config.yaml
init_std_router: 0.00888
lr_router: 0.000966
lr: 0.00231
Below are experts of layer 4 (counted from 0) of a mixture-of-experts language model. Rows are named router (the router's row for the expert), gate (a neuron's input weights, with its number), up (a neuron's input weights, with its number) and show model dimensions 336-391. Each number is 500 + 40 x the weight over its row's rms, rounded and kept within 0 to 999. Numbers have three digits each.
After each expert's rows: a language model's description of what the expert responds to; "mostly gets" lists some tokens that are sent to it at least half of the time. This comes from a sample of Wikipedia text that the model never trained on.

# expert 2
router:496486445456450514432530452494490519534491486504501513496556440523578400517467535571488523558459472497501510477443454443422459435414532475508442534505465495490549473498
gate8:491466516513545536484492447532530555431517433515503510470571506579484488502502446446461587502489526473517462517467495440504602509477521493497496344486524638523563550523
up8:534482484487500513546583493453560508472539493504500575436489483511406532491548555512581485525540491512494462537523447552515462509549495489498460553488552443437507512497
gate9:470464478518488598544508472515546490523506504527542482536536535441460473481452484467523435478544528498528483516455480468500518613556526522471488593579569526561547442452
up9:563541511469494529513479446478504484500511511557479510475548494407511528500454433469569531461468563492536564458557532515527445478462474478482518499515535520531620526438
gate10:554450534430480550458569534505507439469548498507451508478505467510477424460515508603469537499492515472508493502509499446466538463516522460479518467525557526444528521520
up10:461460514464481445568556493494573498461465559479524542478485465485435432480415552391531582419476498542477484460533555494577488513527495545534572541521476410556519482517
Pipe separators between cells inside table rows, mostly in football squads, match results and election tables, e.g. | GK |, | DF |.
mostly gets: " |", " =", " Pos", " GK", " ISR", "%;"

# expert 17
router:508422473514495516433580515553458433518500465488502485549484461537521502529452548542509497515493431519460503416439473470474544467493549523460513545535459473384574455481
gate8:483440488442438541442497541388433477458455510488585482430479504455486532482459556418508497496542470566521528433511411457571490522502540489467543489576478516511547401521
up8:474483524466500463420554535504454449489465534543490504422546486546490426533532502482568478477464455514534499505501500478504510486526530479510479543452430528439477451481
gate9:496525497484520591511469500487499545522546469487455519471527523558494541510509526456502519480511503488453453469585542502393492521473492502445462491453489545548549497502
up9:506534503539481510547513458514503528501533532490538505438570457500484516491463503489490461425478582615493504495534520454547497452471596465483508499381442577460541555463
gate10:535450449505501507434507434509520464532507573543566484467519570490553522541532513454468488506467556471500543484487491582532577473503445558522476460469499508512528592421
up10:452471466504523484503447519492538485525528559507495523506482487470544569541476443476474505550532495454459509476524512476504482479499501550549456436565463491527521574535
Standalone space tokens before numerals in table cells and stat lists, plus unit and currency tokens such as $, km, −, hp.
mostly gets: " −", "″W", " kW", " $", " hp", " km"

# expert 40
router:526437523473504498513563472530484483509480457482476503551524455489514389529494524545467412529435494582517481464459469532523484456430481509527493523432427503433483476454
gate12:439404492552521468481535490533508538546476490495498466441431511486491515547523550474476538468521538472576492492469466555549474421502501533460534530538441479465506482477
up12:491429479489447397421449564510502474440532518476489537438548506460551532519590468458493468454524473426513463530532528578456503520553471496539536539486530464521509483474
gate13:526564479546420488428485525500489454483544502469490506493474489450539498606520467421465479468506493535476509453492534540467495419449515498574496417512570482430438501506
up13:510502466506529513521486473532515440461507530571619520473544517498504393479513492510557550391509422533506464562449500441393499579442437462527463467487522585497450433459
gate14:503529502515475514533535482524536510519480487478491422514462522506458550453468493558512502533527437488380535516471485575473552529499398455478501446489476522460507519544
up14:557521459499488437483539578497518506469435477530470442552464505511567525557504511488545493530467489506503561484518501528541554558564477475456552484401508530496496480485
Coordinators and linkers joining phrases or clauses, mostly and, also or, but, while, than, including, as in between 1976 and 1979.
mostly gets: " and", " or", " &", " but", " than", " including"

# expert 45
router:521484531521445520469535495537471463526462508546512501523546423542519447491411539552441516498443489521451541436432446483444470479445530529507455543513503503376528432461
gate0:549483501558438551439550523543514529458524505472478534492510456537432536525485496524533477488501595473501574471485500536557489484557439427533540506526500494537499493484
up0:538443396509472581498461542560576510514526505441573520458508492456471600526585504452559485433520556421532543415486465548558501509486462468424550510469491566498425476541
gate1:523459460529506453442572445406551495507521492487550510539496533511436501502418507490456449510513534525515525504524475511501506536515484482529462545456598477531392550510
up1:486508462552443511476435513534479544499443504452452531510474583546446484403471537592451540484492509494543542492480506516524518486507557496578490512582512531482425421464
gate2:474509491587508477524506457425420464539398537503525475545468597535501511525500534451499505529552511561449457487497539481434529545495586543488455518543409447561445556479
up2:519419529523531521403564468477459509400566481562465416504454505404538513559456534457528548504492437482528517537493490502458477431534526593508516470521496438544501492460
Club names and country codes in sports results and rosters, e.g. ENG, ITA, Aston Villa, Peterborough United, player first names.
mostly gets: " ENG", " ITA", " IND", " AUS", " GF", " GD"

# expert 31
router:489468478500453479473575487514481522540439378506527521591511463519488465548430492485433438519471525532429445434493481497526489489429518567491462497465475452491555460529
gate0:426446498528446470582549496492449546476535514553507503530434508484447466506547429432475503480506423554500499471495531495472497597492544480433516483577507516490498529431
up0:422511524526427472458531471522507490509504548470540478456457499603430517439507510592481552526506421458494496465519424495505476594522518536455477505503454482501532502521
gate1:548480572484461434547460456487462556569504574442501524510458550546504571517487534499453486487508525560561484471421487496469481459458416512524535500565495511453491453520
up1:514583551541485511550497563534582455542510571466513459437503587505532533472495456463557498516510483538474500519544500411569441485555506458464473481410482461573491565433
gate2:467452524446418492534468551568476505520555506528442469525511516492527568437555419587573561515510593491467539555570448492503484463488523461559495495553482482503545442505
up2:551480429513496515543537430431556501441544461489439548513503453514462466503485510466473476500544519519579518506460473502496502417560515525520499456509545532519555498440
Surnames, given names and place names after New, in or of in biographies, such as York, France, Smith, Howland, Cleveland.
mostly gets: " York", " France", " California", " China", " Massachusetts", " India"

# expert 35
router:578488504523429433514582449557489420573457441458536529573527483591544442507446518468424484510478458554443477468428478481521501456428543585531437531467372517477565496435
gate0:599519495507508431524518443498494578536462524493492462482564513531551482520465487461458493544558552475521476564452511564537460571459513544563524493503535501564551515515
up0:473483475561460471443524542487538416593430458479459445542480393431507511508453512494553477563554483474448479436481528502461466564455479511517413513489490474491508591514
gate1:445548419489526510454616564463461507520558479424440490526452448535486526505560537485459479525487536532462532442512492473497492460506518470608510547476439483528476514484
up1:536512565499502538523529399465553532485550499480554511519514501614472542556546491508402517542496562425556502527537431522460446497468451533534441473531539565446513503460
gate2:556508480467421484486539455494475482487545516486428496500523522509488418531504428517569512494495465552558594532431494514515511529505490505428530488483485530544487537468
up2:451505418530526509537544471586525534474506476569502515553430501563524481530540451491523514465458481518580469485465515522539533461478531524467462477407515478495513477481
English given names and the first pieces of surnames in running text and tables, such as Chris, Michael, Mac-nee, D-irda.
mostly gets: " Chris", " Michael", " Jr", " Robert", " Steve", " Frank"

# expert 61
router:521454479491458497466617529526460453555462444511544499556538462508543485484459514469433511548510491554466460480463511526485468492534538567540478552466507373451566496464
gate0:520555468500455478523579553553514540488492490496494495538455453524553555555509532488510497523552448536514483489510486484523409447617490452543486492534491516467477494525
up0:522520532448491481504472530415434426539468513491489528517482431534519481444552442495481549487529498526516523450505599497505512528504515481546461465547489484539427527486
gate1:517558526477502480453453572419490494507486448555505534531495532526546507448487446488497494575493503455473523476524531515444470485551508501455550473463569528506520575438
up1:484524531465565480496519516540513515480523505461572530501440576456468453475458493511517415508519493508513543504556500493518472441525546471475471542513542512535504563484
gate2:422460533453446502444568478471513499572500503512528513510548433475557534497545460498446472532486517452536523527540493499511555433423510468469523427521430492505518460505
up2:538471488424487479579447467527498478518470466527550537487509477506525533514451483494460523521628543517488489531558496500523512536495471430463528507565479522563397554467
Word pieces of German, Slavic and Nordic words and names, such as ä, ö, von, der, -ski, -mann, Städt-ischen.
mostly gets: "ä", " von", "ski", "ö", "sk", "ič"

# expert 10
router:554441451509443515485519413532422527521471438513525492516531472563529469552467487519504516470485449494488476426441495505509545504457542534486468534463474422465526420512
gate0:554502528470518531543503469525494486500515530574449570527488472526445560491510493589532446483531511493506525496545460492434501530425520505458527523442558578457524478522
up0:520533516485566454508490536541483529541556487531407476459467488540473531514497533509516507495546468488542508502534465481524467467479454515510485521476534510532447467494
gate1:430467479510535511559546501498469455509530524509507492528532458570563513537488498604483554423444502489490496448539515505530493499472504537480548455483467481470444538444
up1:437564564519511534512536464446510591450540388525457517476511524537494502419408535522504501478485445533517464498495483512487506520533438443555462479467547524480503551484
gate2:465499466516403493516498505496564506496542568452482512517497500447512579488550497529523468483579469480545462508418497516515457514487532483480465526462530508472557514543
up2:552502510529485559434479486466574450505506554536528472408474459513498494466567505393476470522552445457478473476457498562534526502581528536528522445547528615496473477535
Colons after infobox field names and inside times and coordinates, e.g. Kingdom: Animalia, Length: 41:07, UTC+5:30, 46°42′.
mostly gets: ":", "°", "′", "):", "',", " United"

# expert 22
router:534456485493458447482565430522453493554452416498502528538519458525522413532431512534420466528479457564462474454442468482459493479416582528509420512422453443441523467481
gate8:472481502522505465487503535532444504504420430554532553521509538504541447510517434485510531474480485509489488519480488548477452515517495467541614473563572537541485494480
up8:550537511591503546521533512489521497535482456534512404511444567446445521520521516467531496543499502496547456490472517494547451475471495546493502448510489436461582512492
gate9:576460559464489542473481513537513432554470463488525494493520523483511483446431557523459537511595505509539533468517489479405516498465425464502490484533476458479460546488
up9:507464453489477547464513465537482475565492498501499457484510446466431469490480546539515500529565497517499529527464539500496479469481503498548533550513519416471518631505
gate10:447410483442462485515545519502624527537582500518482459464453484535550405522525529517466414555615500573479510585499525577493473486558554460471594501474491489533543537486
up10:458556435546482482494446538488442468554530485471511496456555491471486550517439471496466522487547501435577535481462471545546549513516530505561534579477460547491478503555
Scattered cases such as digits in ages, dates and coordinates, commas, and prepositions like to, in, the.
mostly gets: " guitar", " featured", " make", " create", " appointed", " actress"

# expert 16
router:502438491482448464443496499544493480484473486507517511544532492496540500553462503510434412540487424505460411434456479476523512460461537560533462546503520508450546474519
gate0:571543580459538490524464522529515444504471496553468518522535438452529493482453488571519502577515497486498538462479543590429483552526563540526502444519533504487469470497
up0:551463614496440462461405469482511463477556470506549514451526493539519486505488476507440424480513598502468533497541484530463488412519488551542475532503529481476530484522
gate1:507468476508476518530492486485484553529519402532498555435533604495558523471510451507436534546511538484458551482474475502548422539550501573473477502463477475473511445481
up1:552523557506581413501530502538511495502563515518554420484491507521522439502494506489481498494431539548433520472623522533501582547504535470528529526542481474464469560506
gate2:466557494528504539459499500510498450498592450535478508478497505517515546561471503466547498537524477474451480472572533492549520498521412560520509493537517562447510541574
up2:471447475485526493474494497573558513510491502517457537557561480514481546445494515509494541459466533610496533475527400503474459529468540556513455550442497468534545551557
First word or opening piece of place names after in, at or of, e.g. San, Fort, Saint-Jean, Huntsville, Lakeville.
mostly gets: " Fort", " San", " Los", " Saint", " Monte", " Colchester"

# expert 39
router:585471499539494512511579455564459479447475485460496462550522509493555419538489544484429446524429464507508508471508488526509541440456540539494493478423448532490486470507
gate12:449566516491487530500461513513542384524458500586523471503485455542467505434489492543491471447483476472480432518504473602465526452462494496520510562573532495475400473458
up12:407594520475430465441539503488447520519416578528520480519508514503499450452490525574527557563486532545483563425490550513470388563518515437516470567505516499501469536476
gate13:530475488492511558490494545537549529513454545576444441487516614568466479491477508466470455535485492483485466583545445471483466520523487478552530560554399477496532483537
up13:465491453548513561546554492521547476423501530446522509502550501429445511506496489533488513458473558429517566460526519444461469532487526490452532487502570505539474464517
gate14:517486472470446507540456493436488578483484493506468506499445519484504457450548414451518482494509519600515530415571499572503564545496511454433451497473492502517540543446
up14:527528443421546479462525466570504572520541513478569472514561519459512490538463474479427494486472430507471499537522505482549475510425510507484495447529481491545519499542
The letter W/w and short consonant pieces inside names, e.g. Pellew, Steppenwolf, Loewe, plus W column headers in standings tables.
mostly gets: " W", "w", "W", " w", "b", "ew"

# expert 54
router:500428553475473476528565406513453477559507421555488526563535453574526495516450488511388517530470470580540514494465472520493455481455519496515458537461472483463540474405
gate8:492455533415541565501563564507511474505470493507505480395536545502560486523536522434460473501539489452532503501449525517415556505542475499467490449540543482498540586564
up8:503477474449485606469498481532506424503477514432525450444518494542477541520505493428476499457517418502492544595527454503549586416510486520445519458492517471454492474448
gate9:523515484535532490507426516481464466562475569479432574451481486486425561555419416509468538482481467435537519492524493527512479461462516544464403533508513522441505505544
up9:425562464544509516498510485487497470513565414513456495509462477548500453497543570494474498496536565478462457501507499529533491522459496582524483549512527396473484426490
gate10:497545514489412496505482560423443445527470527520478513511480429445527494522540441506545538485528473466448499515441554501510498491488551502500535556512490495511564605512
up10:542443527524474590573492513489541468522541519549533505505467491509492475481538441496496454483405469552503452484511505504503429548454505457470569500506442503485524505503
Pipes and header words in wiki tables of filmographies, track listings and results, such as Title, Votes, Score, Opponent.
mostly gets: " Nominated", " Candidate", " Votes", " Score", " Apps", " Pts"

# expert 8
router:477459476479493488473578485509437510527487457481507549539526491569535455465418492522445463488465476495444485458510486474463518501484541535535443509457498453490543474505
gate0:563527544498443460411566447520473425520527564517516462495423545543456483463563565508525538539462474472481536503476440474480492484516483455532431455549482476491530528538
up0:540464471428431440491446480482496489532538579470540490476503489577480412538510506573529498515530590505474461523506469497513478585510550487464459544484550539555578539443
gate1:515494525474531517461495498517430549452471444534467533487553557524557481515554478549492493520577502480468534507466447538499580505524461481512474495508500487533521497524
up1:516437491426458472497538493512472451487556467523510472479468595464559459501497534490501533482542456528535421549496524481517421540502472486441480510485561533499447555480
gate2:530489538474564521533514518461515471488507489486451559571443528492472556499483522424463475516538499461534420452507573489518470498479475438485519473486487535490462486452
up2:510475479594496491523501518451534515540390516479464422448446436520474507520526491544512495449515541553553448524512531446532561466521494594519485489500515515498487484511
Word-final pieces of taxonomic Latin names and other foreign proper names, such as -idae, -ensis, -ola, -ana, Papilio.
mostly gets: "ola", "na", "ana", "ala", "idae", "ano"